Experts of a small language model: 208M tokens.
Below are experts of layer 5 (counted from 0) of a mixture-of-experts language model. Rows are named router (the router's row for the expert), gate (a neuron's input weights, with its number), up (a neuron's input weights, with its number), down (a neuron's output weights, with its number) and show model dimensions 0-255. Each number is 128 + 24 x the weight over its row's rms, rounded and kept within 0 to 255.
Before each expert's rows: a language model's description of what the expert responds to. This comes from a sample of Wikipedia text that the model never trained on.

# expert 6
Description: Pipe separators between numbers in stats tables, plus object and possessive pronouns such as its, him, their, them.
router [165 137 146 124 135 176 120 103 141 122 154 123 158 101 162 147 191 100 109 129 181 135 133 160 121 124 101 132 148  86 136 151 148 174 120 140 146 165  80 136 115 110 116 127 133 109 158 117 140 150 117  91 157  95 124 127  87 129 133 128 123 101 133 150 118 107 122 120 116 170 161 138 107  92 122 116 139 135 150  89 154 143 135 133 127 110 183 115 116 157 123 134 137 107  84 119 146 158 156 170 109 108 156 143 183 127 106 115 140 119 109 107 104 129 158 157 134 126 120 144 130 153 156 164 102 137 141 136 105 103 158 143 120 130 150 150 113 150 142 122 138 128 103 106 119 100 136 129  85 141 163 103  96 133 125 126  95 185 122 129 129 128 138 132 129 114 103 161 158 128 165 153 100 113 140 123 123 105 115 133 100 133  69 196 128 105 170 146  98 159  77 131 119 139 122 163 128  96  92  96  90 104 110 108 108  80 107  66 132 157 115 116 120 103 103 130 116 135 111 112 150 135 107 121 125 140 105 100 160  88 180 134 152 144 118 158 158 146 120 110 112 152  80 106 141 130  99 114  99 163 139 154 158 129 153 103]
gate6 [125 134 142 156 149 173  99 151  72 143 106 145 118 165 120 163  58 136 119 129 101  87 128 128  73 127 154  94 142 121 136 137 139 124 142 156 134 149 126 128 143 124 179 120 144 150 104  96 118 121 141 119 150 129  74 113 125 148 134 145 162 131 131 114 150 120 123 116 112 144 113 124 125 142  98  94 138  80  84 132 109 128 122 153 126 112 101 122 171  94 103 111 109 136 128 120 127  98 102 137 122 194 140 148  79 129 115 127 112  95 159 166 137 166 138 134 104 145  93 125 131 109 128 142 165 105 142 114 149 102 129 137 110 140 143 138 129 140  64 117 130 144  89 150 137 130  99  98 109 114 141 120 110 146  94 197 118 111 151 112 140 123 100 139 145 155 159 117  77 114 124 121 114 107  93 131 195 133 108  60 139 133 111 104 138 158 120 119  97  81 152 171 142 148 130 109 126 124 108 102 143 113 148 137 130 109 101 107 159 118 156 119 161 123 137 127 147 123 144 126 151 176  99 140 127  95  79 163 114 146 109 117 121 131 141 124 113 134  96 121 119 149 126 125 162 164 122 153 106 173 179 160 101 149 112 160]
up6 [ 89 140 151  96 153 143 170 156 101 108  99 107 135  89 111 158 117 131 127 158 137 100 136  82 112 123 115 153 144 178 147 145 128 127 138 129 134 130 128 147 112 140 121 117  97 128  88 112 122 122 140  96  65 139 120 122 114 142 144  94 117 124 130  96 135  92 120 170 125 101 165 104 128 138 117 159 142 108 166 104 168 125 148 141 149 126 129 113 166 125 112 144 120 122 149  95  61  93 146 138 124 175 133 146 153 127 136 116 171 118 121 127 154 126 144 154 134  96 120 147 114 111  78 150 118 140 125 146  58 134 134  96  81 144 135 143  54 143  83 116 137 102 114 109 121  88  72  66 111 125 134 113 131 127 144 160 123 136 120 113 112 115 115 105 112 114 144 152 136  87 157 144 142 100 167 155 137  99 120 101 141 114 153 127 125 130 132 101 115 152 108 126 139 162 123 114 142  94 110 117  92 126 168  69 127 102 141 136 138 156 155 116 105 193  68 141 107 121 129 125  73 143 154 118 147 116  98 129 167 128  96 152 126 110 143 115 123 119 122 117 113 120 122  80 124 150 126 149 127 128  96 126 113 145 165 108]
down6 [131 128 103 127 134  84 107 146 129 138 165 126 102 106 117 196 162  87 132 134 140 136 144 116 134 147 143 194 187 111 127 165 108 151 109 140 142  80 103 137  81 114 131 134  62 162 148 119 141 107 119  93 129 127  99 135 127 156 156 151  98 157 131 145  96 132 148 131 127  98 151 136 107  86 149 158 105 178 114 101 164 125 154 156 165 135 142 122 147 134 138  84 107 127 115 170 101 153 140 132 146 124 151 162 156 156 155 101 122 141  74  91 115 128 120 151 154  88 143 141 163  95 131 121 108  96 130 124 129 127 159 117 162 127 119 158  94 145 128 137  89 114 135 155 104  99 123 100 162 145  68 179 145  96 123 146  90 125 108 137 169 114 126 102 142 146 179 139 120 113 142 124 130 153 111 109 129 116 115 159 107  85 111 118 104 104 142 123 145 117  97 137 153 143 149 126 135  95 129 118 126 116 162 144 155 103 130 138  95 130 165 156 118 127 155  77 118 124 158 119  89 111  87 144 132 155 125 129 125 145 149 100 118 112 151  96 104 147 134 135 104 145 116 124 132 159 165 130 161 167 146 116  98 141 131 141]

# expert 19
Description: Two-letter vowel-consonant pieces inside words and names after a capital opening, like ak, at, ar, er, en.
router [135 166 101 146 149 125 159 145 153 147 130 165 105 108 101 116 140 153 104 136 131 142 112 151 171  86 104 143 110 149 138 161 104 155 153 123 115  93 166 165 146 138 136 110 101  98 178 116 145 128 115  88 139 124  96 145 118 126 120  79 111 168 176 162 124  79 161 101 124 118 153 151 137 116 185  95 178 136 143 122 130 120 107 134 130 117  89 144 133 163 145  93 128  92 146 166 136 120  99  86 128 133 112 115 117 166 139 136  69 116 117 160 121 102 139 115 143 148 117 132 134 137 111 111 164  97 111  92 154 177 151  92  92 140 141 106 135  97 130 129 128 154 125 106 130 124 106 130  99 158 132 124 157 135 142 143 134 142 111 143 130 167 107  99 120 113 133 137 120 135 140  80 138 106 116 160 147 139 146 139 154 113 139 127 135  86 174 136 143 101 144 122 121 150 100 142 118 109 103 100 164 184 152 120 106 174 149  90 142 138 111 184 116 113 150 104  74 163 122 132 110  97 178 134 106 156 158 139 106 139 185 135 108 104 153 107 142  86 129 134 113 135 133 113 133 116 125 152 157  96 117 151 173 127 138 146]
gate0 [131 123 144 111 103 123 127 157 111 108 142 139 142 144  84 108 148 104 155 170 117  83  98 126 144 114 108 106 164 153 110 100 146 115 100 135 107 103 164 129 136 124 139 104 112 122  97 191  98  90 109 108 135 157 107 109 152 159 117 146 126 132 112  98 161 149 158 125 113 113 141 116 111 156 105 131 106  97 109 105 170 136  97 154  91  82 108 149 119 147 122  97 114 171 115 132 123 128 110 161 103 132 149 121 103 104 139 117 129 103 121 133 146 128 127 119 145 169 122 124 120 127 185  73 153 132 151 144 105 159  99 129 105 169 149  98 124 126 127 110 129 164 103 137 149 171  84 136 145 104 141  74 126 132 142 132 128 105 118 145 119 140 119 111 125 102 114 133 202  92 123 150 101 109 138  52 109 189 123 129 143 151 157  83 136 153 114 122 112  89 135 126 121 120 164  85 123 165 188 151 106 115 115 125 154 137 161 139 147 155  89 135 127 115 121 155 117 149 141 141 141 154 154 112 136 133 132 125 105 123 110 142  91  93 148 173 144 159 129 172 138  97 100 108 114 184 117 142 118 142 138 156 122 141 135 165]
up0 [ 59 131 101  92 117 111 143 112 127  98 104 114 133 110 121 110  87 101 114  93 145 109 166 137 111 149 120 130 110 139  77 157 114 145 142 119  91 136 108 171  93 120  98  91 130 111 138 144 121 136 154 177 137 132 128 101  94 124 127 145 111 123 121 104  67 106 130 108  89 118 128 159 139 136 115 136 100 126 123 147 102  90 119  84 138 143 118 125 126 121 146 129 108 119 117 135 160 142 134 134 179 155 118 148 142  93 135 177 150 108 144 176  99 126 134 130 124 146 166 173 135  95 145 125 105 129 168 112 156 176 147 115 111 130 176 103 129 109 138 132  92  92  87 152 114 133 114 116 112 156 160 151 115 134  93 146 152  98 128 114  83 120 134  92 135  86 109 105 152 141 110 127 152 119 121 105 160 104 137  80 130 123 122 160 110 141 119 152 101 120 142 134 120 119 176 107 115 150 131 120  95 151  96  99  89 149 130 165 173 131 114 143 174 125 121 112 136 154  88 133  96 130 125 146 120 187 169 136  87 176 103 137 135 133 125 110 116 107 107 143 145 146 123 138 115 112  93 128 138 113 109 134 215 125 147 137]
down0 [ 85 108 155 135 116 107  98 126 118 142 140 117 132  80 139 130 128 116 132 123 148  96 149 133 118 138  98 123 148 114 126  96 138  99 121 143 135  96 149 137 151 140 125 152 128 105 139 143 157 128 132 122 140 104 128 178  96 110 133 158  90 132 108 164  95 148 127 130  83 115 123 135 121 125 129 108 108 150 147 125 150 127 101 154 146 211 115 145  97 102 139 126 149 116 111 130 146 121 148 121 170 112 143 132 114  98 125 148 152 151 147 180 126 148 149 193 124 139 121  90 124 114 148 173 114 150 175 152 139 109 103 114  98 112 157 115 116 112 141 130 100 127 136 116 155 178 106 122 169 138 135 163 146 157 132 131 137 129 161 114 102 124 150  93  79 120 144 135 113 194 125 117 138 154  93 122  72 147 137 133 137 126 122 134 137 103 109 142 102  99 176 132 138  79 104 119  78 128 125 151 154 121 105  87 139 107 108 167 124 160 150 145 112 133 184 163 150 170 114 146 127 105 119 108 130 179 152 122 130 126 131 171 129 106 121 125 104 162 140 179 168  99 108 172 109 139 112 119 135 201 131 123 174 130  92 122]

# expert 22
Description: Opening capital pieces of proper names and title words, like J, Ch, Mar, San, Th, in song titles and places.
router [112 107 100 150 135 129 124 143 144 114 120 117 138 163 108  97 134 163 141 107 132 124 153 138  78 141 145 127 139 125  89  90 136 119  93 128 139 123 150 140 156 126 157 108 140 107  95 144 127 102  87 135 122  98  83 166 133 125 158 118 158 161 126  97 185 108 133 127 110 126 113 120 106 130 150 115 152 121 122 165 133 118 114 141 127 139 117 114 186 165 130  65 106 113  96 118 107 111 153 176  99  97 112 112  90 128 108 147  95 162 164 127 114 106  98 103 174 152 133 166 126 113 131 118 126 106 173 110  86 123 162 148 128 115 128 140 124 165 130 106 172 121 108 170 153 141  84 118 165 131 139 113 141 106 122 139 108 117 118 130 143 142 127 132 115 139  93 131 140 118 127 153 117 118 139 124 153 146 125 126 122 127 149 138  90  99  99  97 145 115 159 151 146 166 134  97  66 172 131 132  90 122 147 141  77  86 146  98 168 131 150 137 124 132  88 123 146  75 125  87 120 156 129 140  61 147 102 109 140 161  63 109 133 123 131 121 129 114 133 171  89  91 156 112 137 103 103 155  77 140 109 133 137 121 113 149]
gate0 [130 135 123 151  91 132  44  87  95  88  86 108 108 147 120 130 104  93 143  99 125 117 173  90 110  88 130 121 143 112  97 110 143 130 130 140 130 171 152  97 154 117 134 124  90 133  77 185  94 125 145 139 120  73  82 133 137 140 127 131 103 159 134 136 147 112 145 114  92 134 140 121 137 140 138 102 147  97 116 161 157 108 107 147 160 183  92 160 128 132 139 110 133 132 127  96 139 107 144 132 108 111 154 152 131  88 154 126 136  74 147 170 146  86 141 136 122 167 149 137 146 138 157 128 134 107 131 148 144 158 118 142 107 141 133  96  83 122 122 136 161 137 106 168 153  95  98 124 148 154 144 113 129 169 128 145 159 129 140 156 138  84 111 145 129 150 103  95 132 119 133 147 128 136 125  95 133 138 151 134 136  83 152 147 129 150 124 147  88 123 170 117 169 137 166 103 107 135 132 126 110 134 130 146  84 139 178  95 141 128 166 126  95 140 123 161 121 115 143 134 141 156 148 120 106 125 110 114  65 135  83 146  81 151 145 120 150 142 105 136 106  98 126 137 137 140 118 101 126 139 113 185 140 125  84 143]
up0 [122 136 108 109 123  99 192  95 114 153 129 166 132 135 143 144 133 141 118 155  89 155  88 158 169 113 141 122 114 164 144 140 122 141 146 123 144  95 100 131 135 114  94 145 161 142 162  78 148 133 133 147 124 122 152 101 112 138 110  96 122 123 128 152  63  93  85  99 150 131 135 101 142 123 123 167  88 155 112 100 110 142 138  72 119  89 121 111  95 140 122 158  87 131 135 136 140 158 106 119 157 127 138 123 128 178  97 128 141 138 120  74 107 137 141 126 109  95  95 110 162 128 130 107 103 134 134 143 146 136 117 133 152 149  92 154 147 122 126 153  73 138 154  84  96 124 138 152  70 121 131 134 110 134 126 107 126 142 141 119 112 120 182  92 159 154 130 168  84 144 115 124 109 106 117 179 106 119 134  69 169 161 109 113 113  93 105 119 155 134  94 140 132 105  88 146 146  87 121 111 147 128 125 101 166 148 105 129  95 132 126 146 143 109 118 122 124 149 129 147  89 102 133 125 169 146 105 175 127 106 183 132 157 140 128 129 115 104 144 127 161 171 108 109 101 110 122 118 120  86 154 134 135 130 164 123]
down0 [148 114 127 147 120 120 117 124 175 140 146 100 146 155 123 112 142 111 113  97 148  91 131 102 160 155 160 139 132 118 181 118 126 135 106 130  86 101 144 136 191 134 108 119 138 135 119 164  94 108 153 163 110 130  72 127 126 143 103 141 149 113 126 153 110 170 140 125  90 174 131 118 135 131 131 106 126 138 148 155 123 117 142 146 144 138 136 119 127 155 147 115 150 124 126 115 118 137 110 126 113 116 131 151 136  94 128 127 110 129 124 132 138 107 137 130 140 129 126 119 128 115 129 114 189 123 169 150 156 127 108 130  94 169 128 113 133 138  93 150 118 153 142 150 132  93 110 107 126 147 134 110 118 167 154 129 130 147 155 104 108 134 118  87 130 167 116  90  93 148 141 108 137 113 138 178 102 127 151 106 170 150 105 158 141 149 118 137 105 151 127  91 255 131 150 158 134 145 175 128 101 175 130 125 114 155 158 133  99 129 115 157  87 109 114 132 140 135 114 137 117 159 137  67 137 117 139  94  52 106 114 152 135 117 100 128 146 109 173 121 121 142 166 123 137 123 124 128 167 141 124 128 147 140 143 107]

# expert 20
Description: Inner pieces of foreign names and words, like ul, ow, ael, her, plus possessive 's and apostrophes.
router [ 99 111 160 139 118 111  91 162 109  90 143 151 132 137 114 139  92 113 158 112  95 102  83 152 148 159 151 105 144 117 114 165 124 131  83 135 148 122 161 121 132 117 146 120 140 140 146  96 141 115  75 121 129 101 141 167 146 132 124 179 160 109 138 149 161 123 113 182 125 143 110 126 131 131  92 143 111 168 139 110 131 137 123 134 170  73 164  96  79 140 128 129 141 124 129 121 133 129 129 107 111 116 147 108 112  78 139 115 125 131 114  90 118 114 143 153 136 137 109 121  93 100 139 131 135 101 167 120 163  96  97 133  99  93  96 111 102 170 147 108 109 121 114 113 145 119 119 140 154  86 141  93 103 103 111 128 108 157 144 106 149 147 101 135 118 121 137  80 147 142 142 113 138 116 132 107 108  99 122 121 129  98 151 156 164 138  59 115 136 127 122  88 130 134 150 110 112 130 185  87 129  93 130 144 168 158 115 174  87 144 150 137 111  88 112 137 132 138 180  93 146 130 101 109 126 125 137 110 157 104 174 138 153 104 114 146 134 140 159 125  96 116 154 148 131  92 154  55 143  90 147 118  78 127 128 154]
gate0 [108 110 195 105 114 123 108 185 146 103 115  94 138 109 105 113 118 117 118 103 122 115  98  93 131 115  84 110 116 126 136 150 107 141 128 128 132 117 128  78 136 108 131  84 124 158 125 116 107 160 130 144 148  98 113 127 120 137 144 124 114  96  73 177 160 180 114 129 163 125 125  90 133  93 108 142  92 146 123 122 159 135 122 131 156 120 133  87 117 153  97 136 129 135 211  98 164 129 132 119  94 131 177 138 135 115 130  88 136 129 140 113 160 127 135 158 154 136 111 137 128 179 154 140 141 123 146 145 107 122 117 119 102 101 154  89 104 133 167 150 142 157 123 135 119 117  90 157 167 109 145 108 140 164 108 129 103 118 113 126 179 149 178 110 177 127 120 100 141 145 129 132  99 138 116  96  98 109 155 112 131 127 153 159 153 185 156 111 141 107 121 107 163 144 137  97 105 109 116 124 112 143 120 117 106 116  92 155  83 174  94 129 139 116 132 134 113 106 141 118 122 150  83 140 150 152 130 127 131 160  94 146 129  98 114 135 112 133 139 150 118 125 105 110 112  75 116  80 146 184 146 156  86 112 142 123]
up0 [100 131  95 170 112  81 105 170 152 110 106  75 155 112 100 113 123 108 122  93  84 141 107 104 118 116 134 151 108 121 161 100 133 140 114 120 139 113 116 181 165 123 139  84 132 137 145 149 116 148  92 131 109  90 101 170 111 135 116 154 118 124 145 125 155 139 141 117 154 138  79  70 140 101 144 139  91 147 142 191 131  91 123 168 133 139  97 159 142 153 123 148 135 134 141 116 143 131 109 120 158 138 134  83 146 102 128 135 133 128 110 154 135 105 149 161 145 160 124 154 140 106 128 128 146  94 153 116 124 141  76 139 138 124 146 112 145 164 172 139 131 111 115 130 146 116 111 126 140 139 122  97 161 132 120 150 123 117 138 113 153 209 164 119 145  97 128  88 171 146 124 146 112 104 135 100 133 111 138  85 142 135 109 144 128 145 132 106 129  97 141  95 131 119 158 135 107 104 111 143  48 202 134 136  99 146 160 132 119 117  92 130 142 130 140 108 129 129 159 144 131 164 128  94 137 134 121 143  98 155 105 143 136  79 127 131 120 162 143 128  97 162 131 120 106 125  91  66 164 147 114 130 165 128 128 156]
down0 [185 153 100 108 151 125 142 122 136 109 145  84 118 120 137  91 145 119 100 155 114 129  71  99 149  82 164 175 150 150 135 136 141  79 124 114 112 133 112 113  94 151 151 175 114  85 123 121 123 132  93 124 140 117  92 105 151 114 163 170 194 133  98 120 120 143 124 117 104 149 139 114 114 137  91 153 156 140 138 139  91 147 146 149 123 141 136 137 123 156 128  94 128 169 132 147 145 122 124 118 117 166 113 154  99 131  98 118 131 153 127 127 133 150 133  60 103  89  60 135 104  98 149 101 110 131 110 181 138 121 114 138 129 109 139 124 105 140 120 128 115 133 146 135 129 148 163 137 133 129 130 135 110 115 143 139 164 102 100 130 132 135  99 126 123 119 195 122 111 106 125 125 132 133 143 131 132 126 142 158 112 136 111 102 123 131 157 112 164 114 146 127 126  91 175 133 163 185 138 117 135 132 134 151 135 175 112 143 108 127 114 149 137 150 131  75 179 137 102 126 115  65 107 108 116 103  89 109 158 159 125 133 123  80 129  47 165 141 133 142 141 118 158 119 138 153 155 129 116  97 109 123 128 126 152 169]

# expert 8
Description: Opening == of section headings after blank lines, and first pieces of surnames or words like De, Mac, Mor.
router [136 115 135 119 103 131 155  43 102 106 154  87 130 124 135 159 106  91 103 142 130 109 137 143 130  78 159 142 127 120 127  92 105 132  78 138 156 107 123 117 114 148 146 139 116 124 112 106 102 104 126 136 131 134 112 117 105 108 149  87 171 166 127 106 123 118 140 171 149 107 119 154 131 154 103 124 111 139 151  85 139 122  94  90 120 108 129 154 146 152  98 129 146 109 145 136 117 147 138 149 167 112 155 149 120 134 122 111 116  89 163  95 142 113 103  89 118 130 162 132 144 140 150 115 102 108 136 143 143 143 102  84  97 121 188 125 149 163 184 127 169 127 138 151  96 138 104  93 116 129 158 142 103 145 116 112 139 100 108 142 113 133 121 135 117 122 121 124  92 116 138 146 144 147 142 165 115  87 157  85 101 139 146  94 156 118  83 133 115 147 157 146 112 130  87 124 143 157 205 137 182  95 123 116 122 119 140 134 160 119 191 109 209 142 142 127 111 146 121 146 110 110 105 116 129 116 163 148 142 103 149 152 149 100 150 164 113 118 120 132 109 100 111 109 132 117 106 156 119 135 145 134  89 178 147 128]
gate0 [161 148 134 128 107  77 115  89 146 162 111 126 110 104 113 140 150 112 120 122 105 179  73 131 133 118 179 136 112 164  91 125 122 127 126 123 132 127  83 119 179 149 132 110 122 130 143 125 109 148 115 175 112 114 144 146  88 160 112 156 127 114 140 117 135 120 106 115 163  91 138 155 154  92 126 159 119 113 106 139 141 157 107 154 143 109 131  89 135  85 120 171 107 100 130 159 121 138  87  68 119 120 162 150 126 117 124 101 133 139 162  85 161 139 128 154 118 139  89 113 122 138  99 147 120 133 118 127  90 142  98 152 121 152 113 128 116  89 134 100 152 122 108 143 111 148 137 138 116 129 112 171 111 155 114 112 157 156 136 111 100 131  88 151 132 168 156 113 104  98 129 151 121 103 109 151 117 161 146  93 179 137 129 165 156 160 114 107 105 146 130 108 174 139 172 136 156 142 133 132 130 123 162  95  82 116 131  95 108 126 106 133 155 125 115 129 155 123 168 125 165 114 144 128 166 136 105 196 162  99 125 111  76 132 143  99 130 131 138 159 174 132 128 136  60 127 143 110  82 140 153 118 126  99 103 139]
up0 [105 143 113  98 123 165 122  73 125 129 117 138 127 146 100 120  96 116 161 148 108 139 112 149 117 124 154  99 132 120 116 127 136 132 135 132  90 144 103 122 117 122 141 147 111 146 102 142  92 133 109 184 155  74 117 128 126 132 120  88 173 145 115 128 103  94 120 107 102 191 126 118 131  72 135 128 110 124 142 103 120 147 144 139 131 102 156  67 151 138  84  60 131 166 147 144  99 152 134 136 158 158 133 119 124 141  72 137 159 141 142 174 116 156 145 157 123 121 159  84 127 145 172 120 126 120 142 115 155 149 124 133 108 109 114 162 135 138 111 157 113 139 134 114 121 104 117  99 141 143 133 117 205 157 113 128 133  91 114 119 175 148 149 132 131 133 134 164 148 138 151 123 112  74 147 123 115 136 120 142 123 128 118 109 154 160 140 202 125 149 147 157 121 114 139 114 122 112  87 132 123 182  89 152  99 109 117  88 142 140 138 111  88  60 150 136  93 144 123 107  76 104 115 138 128 107 113 137  94  85 141 171 159 107  99 140 121 149 127 139 134 127 155 153 140 132 135 119 147 126 143 107 130 145 121  91]
down0 [156 139 143 146 114 150 164 128 141 154 115 135 155 101 139 152 123 168 140 128 148 148 104 141 115 130 127  96  87  92 146  96 114 117 132 108 122 112 131 116 133 126 133 116 176 128  93 121 131 135 124 140 128 146 155 103 111 136 174 129  77 120 115 141 125 165  96 137  91 135 127 132 145 149 103  98 127  52 150 122 152 147 124 148 115 168 154 131 143 118 127 171 123 132 138 148 126 107 129 150 103 152 137 132 168 155 170 176 126 125  91 107 124 192 122 143  92 158 107 170 124 116 138 133 115 101  94 114 123 118 123 144 138 120 143 164 124 145 179 117 128 128 137 105 133  92 127 116 181 119 140 144 155 166 133 117 122 108 149 146  85 110 103 193  98 126  93 129 152 119  99 138 132  62 133 119  92 130 125 105 130 123 141 132 132 141 122 167 134 140  62 128  61  99  86  83 104 141 143 136 155 158 104 149 132  94 111  80  88 144 138 118 131 129 133 120 152 152 118 150 143  89 148 147 123 147 124 162 101 109 167  92 119 134  98 121 134 101 100 155 172 147 160 138 139 151 167 119 131 151 157 126  98 102 100 130]

# expert 23
Description: Commas, semicolons, periods and pipes that end a name, word or table cell, such as ), s, or Lamas |.
router [132 129  98  86 115 118 114 118 154 125 125 135 167 153  79 141 119 114 113 132 137 152  71 119 123 126 110 147 141 148 100 161 103 132 128 112 143 109 112 126 126 160 131 128 148 148  87 139 138 115 129 130  89 115 134 142 101 150 109 107  90 137 123 159 148  93 112 115 142 115 108  86 122 159 157 129 151 133 113 133  93 140 105  86 104 169 105 151 146 169 113 134 152 148 121 109 128 128  90 110 126 154  91 105 141 111 140 142 150 146 182 120 165 110 133 105 123 169 140 112 135 101 109 125 134 132 131 137 147 169 143 151 160 107  87 156 111 147 106 124 157 137 130  85 123 157 180 145  85 118  68 138 161 142 140 123  90 168 174 134 175 156 153 116  91 116 140 175 115 121 110 159 105 148 104 121 185 102 117 102 119  92 104 137  67  91 103  94  97 148 151 162 126 131 137 128 142 143 166 100 133 110 129  98 108 157 112 111 133 113  91 102 122 142 123 155 135 118 126  90 143 135 110 123 162  81 110 111 121 158 163 117  76 135 127 104 148 113 172 107 122 110 123  88 112 176 113 104 143 120 125 105 109  94 118  98]
gate0 [125  85  80 144  91 142  79 190 153 173 115 130 110 112 102 114 154 164 143 113 131 171 126 140 104 120 126 128 128 135 137 157  93 139 135 146 133 117 137 144 106 179 148 142 147 113 106 152 139 116 134 135 121  92 141 172 165 109 116 146 120  96 144 164 120 119 168 137 135 180 118 133  67 123 137 168 157 113 121 137 130 179 145  95 130 108 148 157 153 108 128  85 122 142 131 137 146 137 128  77 117 120 156 127 155 137 123  94 141 155 158 111 112 124 106 120 112 135 148 109 111 157 101 205 126  97 104 116 133 120 101 136 147  68 151  97  92 113 137 124 128 117 123 141 104  74 143 176 132 101 106 117 116 124 106 119 141 100 144  94 117 148 128 141 129 131 124 168 163 118 121 142  96 149 121 144 145 128 117 127 131 121 131 145 149 104 138 149 118 112 139 111 130 112 139 126 148 142 122  98  81 131 138 104 120 118 147 140 120 106 139 111  74 126 193  78 119  94 120 106  87 130 122 117 186  91 134 121 146 120 126 139 129 106 131 197 111 112 112 112 137 121 196 128 103 127 143 140 150 122 131 120 128  79 115  91]
up0 [136 142 168 138 165 104 176  90 126  81 136 162 132 147 145 113 139 117 125 141 124 103 139 131 151 139 118 146 130 111 149  94 165 120 117 116 144 146 121  99 165  84 109 122 105 136 155 114 128 157 125 108 148 175 118 123  89 137 139  86 125 166 126 102 161 142  90 134 143  86 135 149 137 151 108 108 108 131 138 114 130  81 107 156 139 107 126 102 147  88 142 135 133  84 101 114 118 110 134 176 131 118 131 110 115 140 114 151 121 106 125 144 115 146 126 157 137 118 107 152 128 110 154  93 105 144 123 126 130 153 154 132  87 161  87 126 188 111 127 129 100 135 113 151 138 172 111  72 139 141 166 144  97 100 144 165 126 166 114 160 130 109 124 101  93 102 128  85  98 140 127 145 164  84 131 112  87 139 113 148 113 162 130 156 134 130 149 104 128 174 125 119 132 153 128 117 100 117 104 110 163 134 100 144 143 128  93 151 128 158 124 118 156 163  66 112 151 170 140 187 182 116 142 131 114 186 126 125 109 108 119 135 132 156 116 106 159 154 115 127 150 131  92 166 177 112 121 146 123 125  99 128 147 187 156 151]
down0 [153 123 167 137 112 140 127 137 106 174 130 129 116 127 157  85 106 107 152 135 137 159 137 121 126 146 117 123 160 130 138 115 121 132 139 120 137 113 129 119 140 129 123 104 123 152 129 133  95  95 105 104 152 114  38 151 134 147 117 172 117  97 117 116 137 152 112 156 119 122 109 132  85 143 142 136 137 121 113 161 134 178 154 121 180 114 150 133 149  83 132 105 109 118  87 148 120 124 163  99 117 109 113 118 151 154 148 112  86 111 136 146 109 135  88 144 156 132  71 145 128 133 124 142  97 140 133 133 117  96 110 130 112 147 102 126 146 102 139 129 102 133 102 135 108 115 139 134 167  83 123 117 162 127 137 126 151 141 140  95 110 129 145 113 112 130 137 123 103 128 127 146 117  94  82 153 103 127 113 111 116 135 140 122 154 163 120 118 131 150 104 118 244 128 164 101 144 141 124 114 117 123  89 159 124  84 138 145 165 156 142 149 102 133 158 127 115 171 145 161  92 127 148 150 118 114 163 111 125 138 128 145 168 112  87 156 147 130 126 149 146 171 151 113 128 108 164 119  76  61 140  99 216 130 132 141]

# expert 3
Description: Pipe separators after scores and records in sports tables, plus prepositions and quantifiers like on, at, each, both, along.
router [129 149  82 153 135 118 120 125 110 149 146 110 110 110 142 138 110 107 128 138 161 148 135 126 140 143 125 169 112 141 143 154 155 114 132 142 147 132 147 111 124 137 125 108 121 146 153 127 161 171 177 140 155 138 131 143 124 131  83 155 130 146 123 160 100 127 146 163 112 109 124 143 177 141 117 106  71 143 100 168 119 133 158 208  99  90 126 110 118 118 131 148 149  89 134 101 100 130 117 115 162 161 126 166 113  82 116 116 120 144 134 114 161 137 103 111 102  96 152 138 168 149 155 122 113  85 131 171 133 118 166 126 144 152 106 137 111 172 122 149 150  71 112 120 112 132  87  85 177 150 128  80 146 119 140 121 172 110 155 112 115 141 168  97 112 135 108 153 108 149 109 133 131 146  98 132 115 138 139 178 135  68 128 125 135 125 124 134  95  76 139 143 112 132 106 126 156 112 151 172 138 124 166  90 117 112 118 151  99  90 120 142 183 131 104 127 122 122 106  99 122 141  96 108 145 144  97 167 176 131 131 125 105 133  90 141  91 118  98 123 130 109 109 145 160 116  87 179 115 126 131 128 117 146 169 122]
gate0 [101 137 145 138 105 125 160  81 126 104 114 121 141 173 131  68 101 123 122 175 143 114 142 150 119 140 121 127 124 111 149 101 147 117 111 149 141  82 118 162 125 156 120 107 155 161 109 130 129 107 155 118 113 168 118 154  93  94 163 106 139 148  81 102 122 153  98 138 153 129 139 162 137 120 125 125 100  84 149 120 104 136  87 143 142 116 107  57 125 165 119 124 107 157 170 104  93 104 129 141 132 133 167 147 166 113  98 163 148 155 137 136 111 118 104 127 160 124 116 148 134 130 117 149 102 113 162 164 134 125 120 142 141 116 133 137 108 142 151 144 137  91 111 106 109 143 132 103 146 135 126 156 171 163 131 125 121 139 121 100 140 112 122 135 181 150 149 105 137 103  91 120 118 132 112 147 158 155 152  87 137  98 117 104 128 159 115 105 148 153 138 129 154 133 120  50 160 113 115 139 140 122 136 138 131  93 152 132 140 153 127  86 143 191 142 103 141 126 142 150  97 196  91 144 159  90 129 197 133 107 115 131 110 175 118 156 136  97 109 155 106 111 142  97 117 127 113 155 108 176 116 131 132 132  91 156]
up0 [123 142 141 111 118  84  91 159  68 104 143 143 135 108 149 165 148 134 102 119 111 120 105 137 122 143 128 158 136  89  91 112 131 118 113 154 156 158 116 143 130 138 149  70 109 129 153 126  96 114  94 110 124 136 107 172 116 122 123 126 130 121 120  96 150 110 150 109  96 110 152 126 118 138 103 136  73 141 191 109 109 111 152 131 152 122 120 137 132 157 150 106 133 122 106 135 139 166  98 139 144 137 133 130 129 148 124 122 149 108 152 177 105 164 145 138 118 172 105 115 140 110 114  81 146 143 146 120 151 138 148 134 127 126 132 128 179 160 149 109  95 156 118 121 150 145 107 106 102 125 120 156 107 128 141 106 155 102 167 197 188 153 102 117  61 127 154 105 112 102 134  99 149 146 126 105  59 107 119 125 140 159 126 166 113 144 153  96 137 129 118 129 135 126 150 186  83 131 113 116 151 130 114 165 192 143 127 132 111 120  77 172 113 105 109 113 115 107 134  95 124 160 136 110 102 143  89 143  86 135 131 126 134  62 145 101 135 124 152 113 128 130 128 147 108 153 154 100 121 118 117 144 133 137 131 175]
down0 [142 113 128 142 135 134 142  86 153 134 142 108 100 141 131 130 154 171  83 115 143 134 117 153 114 132 147 129 120 128 112 115  92  71 122  97  85 153 145 150 177 106 160  76 114 151 123 146 109 109 141 125  77 152 155 143 119 122 102 134 164 144  96 129 125 161 108 126 157 150 144 163 100 148 104 111 121  94 139 119 111 172 159 178 109 139  74 136 179 162 109 145 112 127 151 118 127 142 121 124 118 124 116 122 126 124 110 107 137 132 134 137 155 135 182  89 131 111  94 139  97 108 131 136 187 124 105 120  91 136 159 125 112 122 139 127  89 144 112  87  98 124 158 145 116 128 123  71 114 124 127 118 131 135 109 138 104 121 146 144 167 156 114  76 121 103 107 126  80 138  79  86 140 123 100 134 112 182 143 137 145 107  86 165 100 144 112 135 124 144 124 162 124 125 149 104 103 166 107 134 128 153 114 132 170 142 110 125 122  64 138 124 158 167 108 117  91 115 152 138 111 141 100 122 142 140 165 111 115 112 128 133 122 140 113 139  94 102 162 169  89 160 196 117 129 120 108 166 111 153 132 119 125 159 121 140]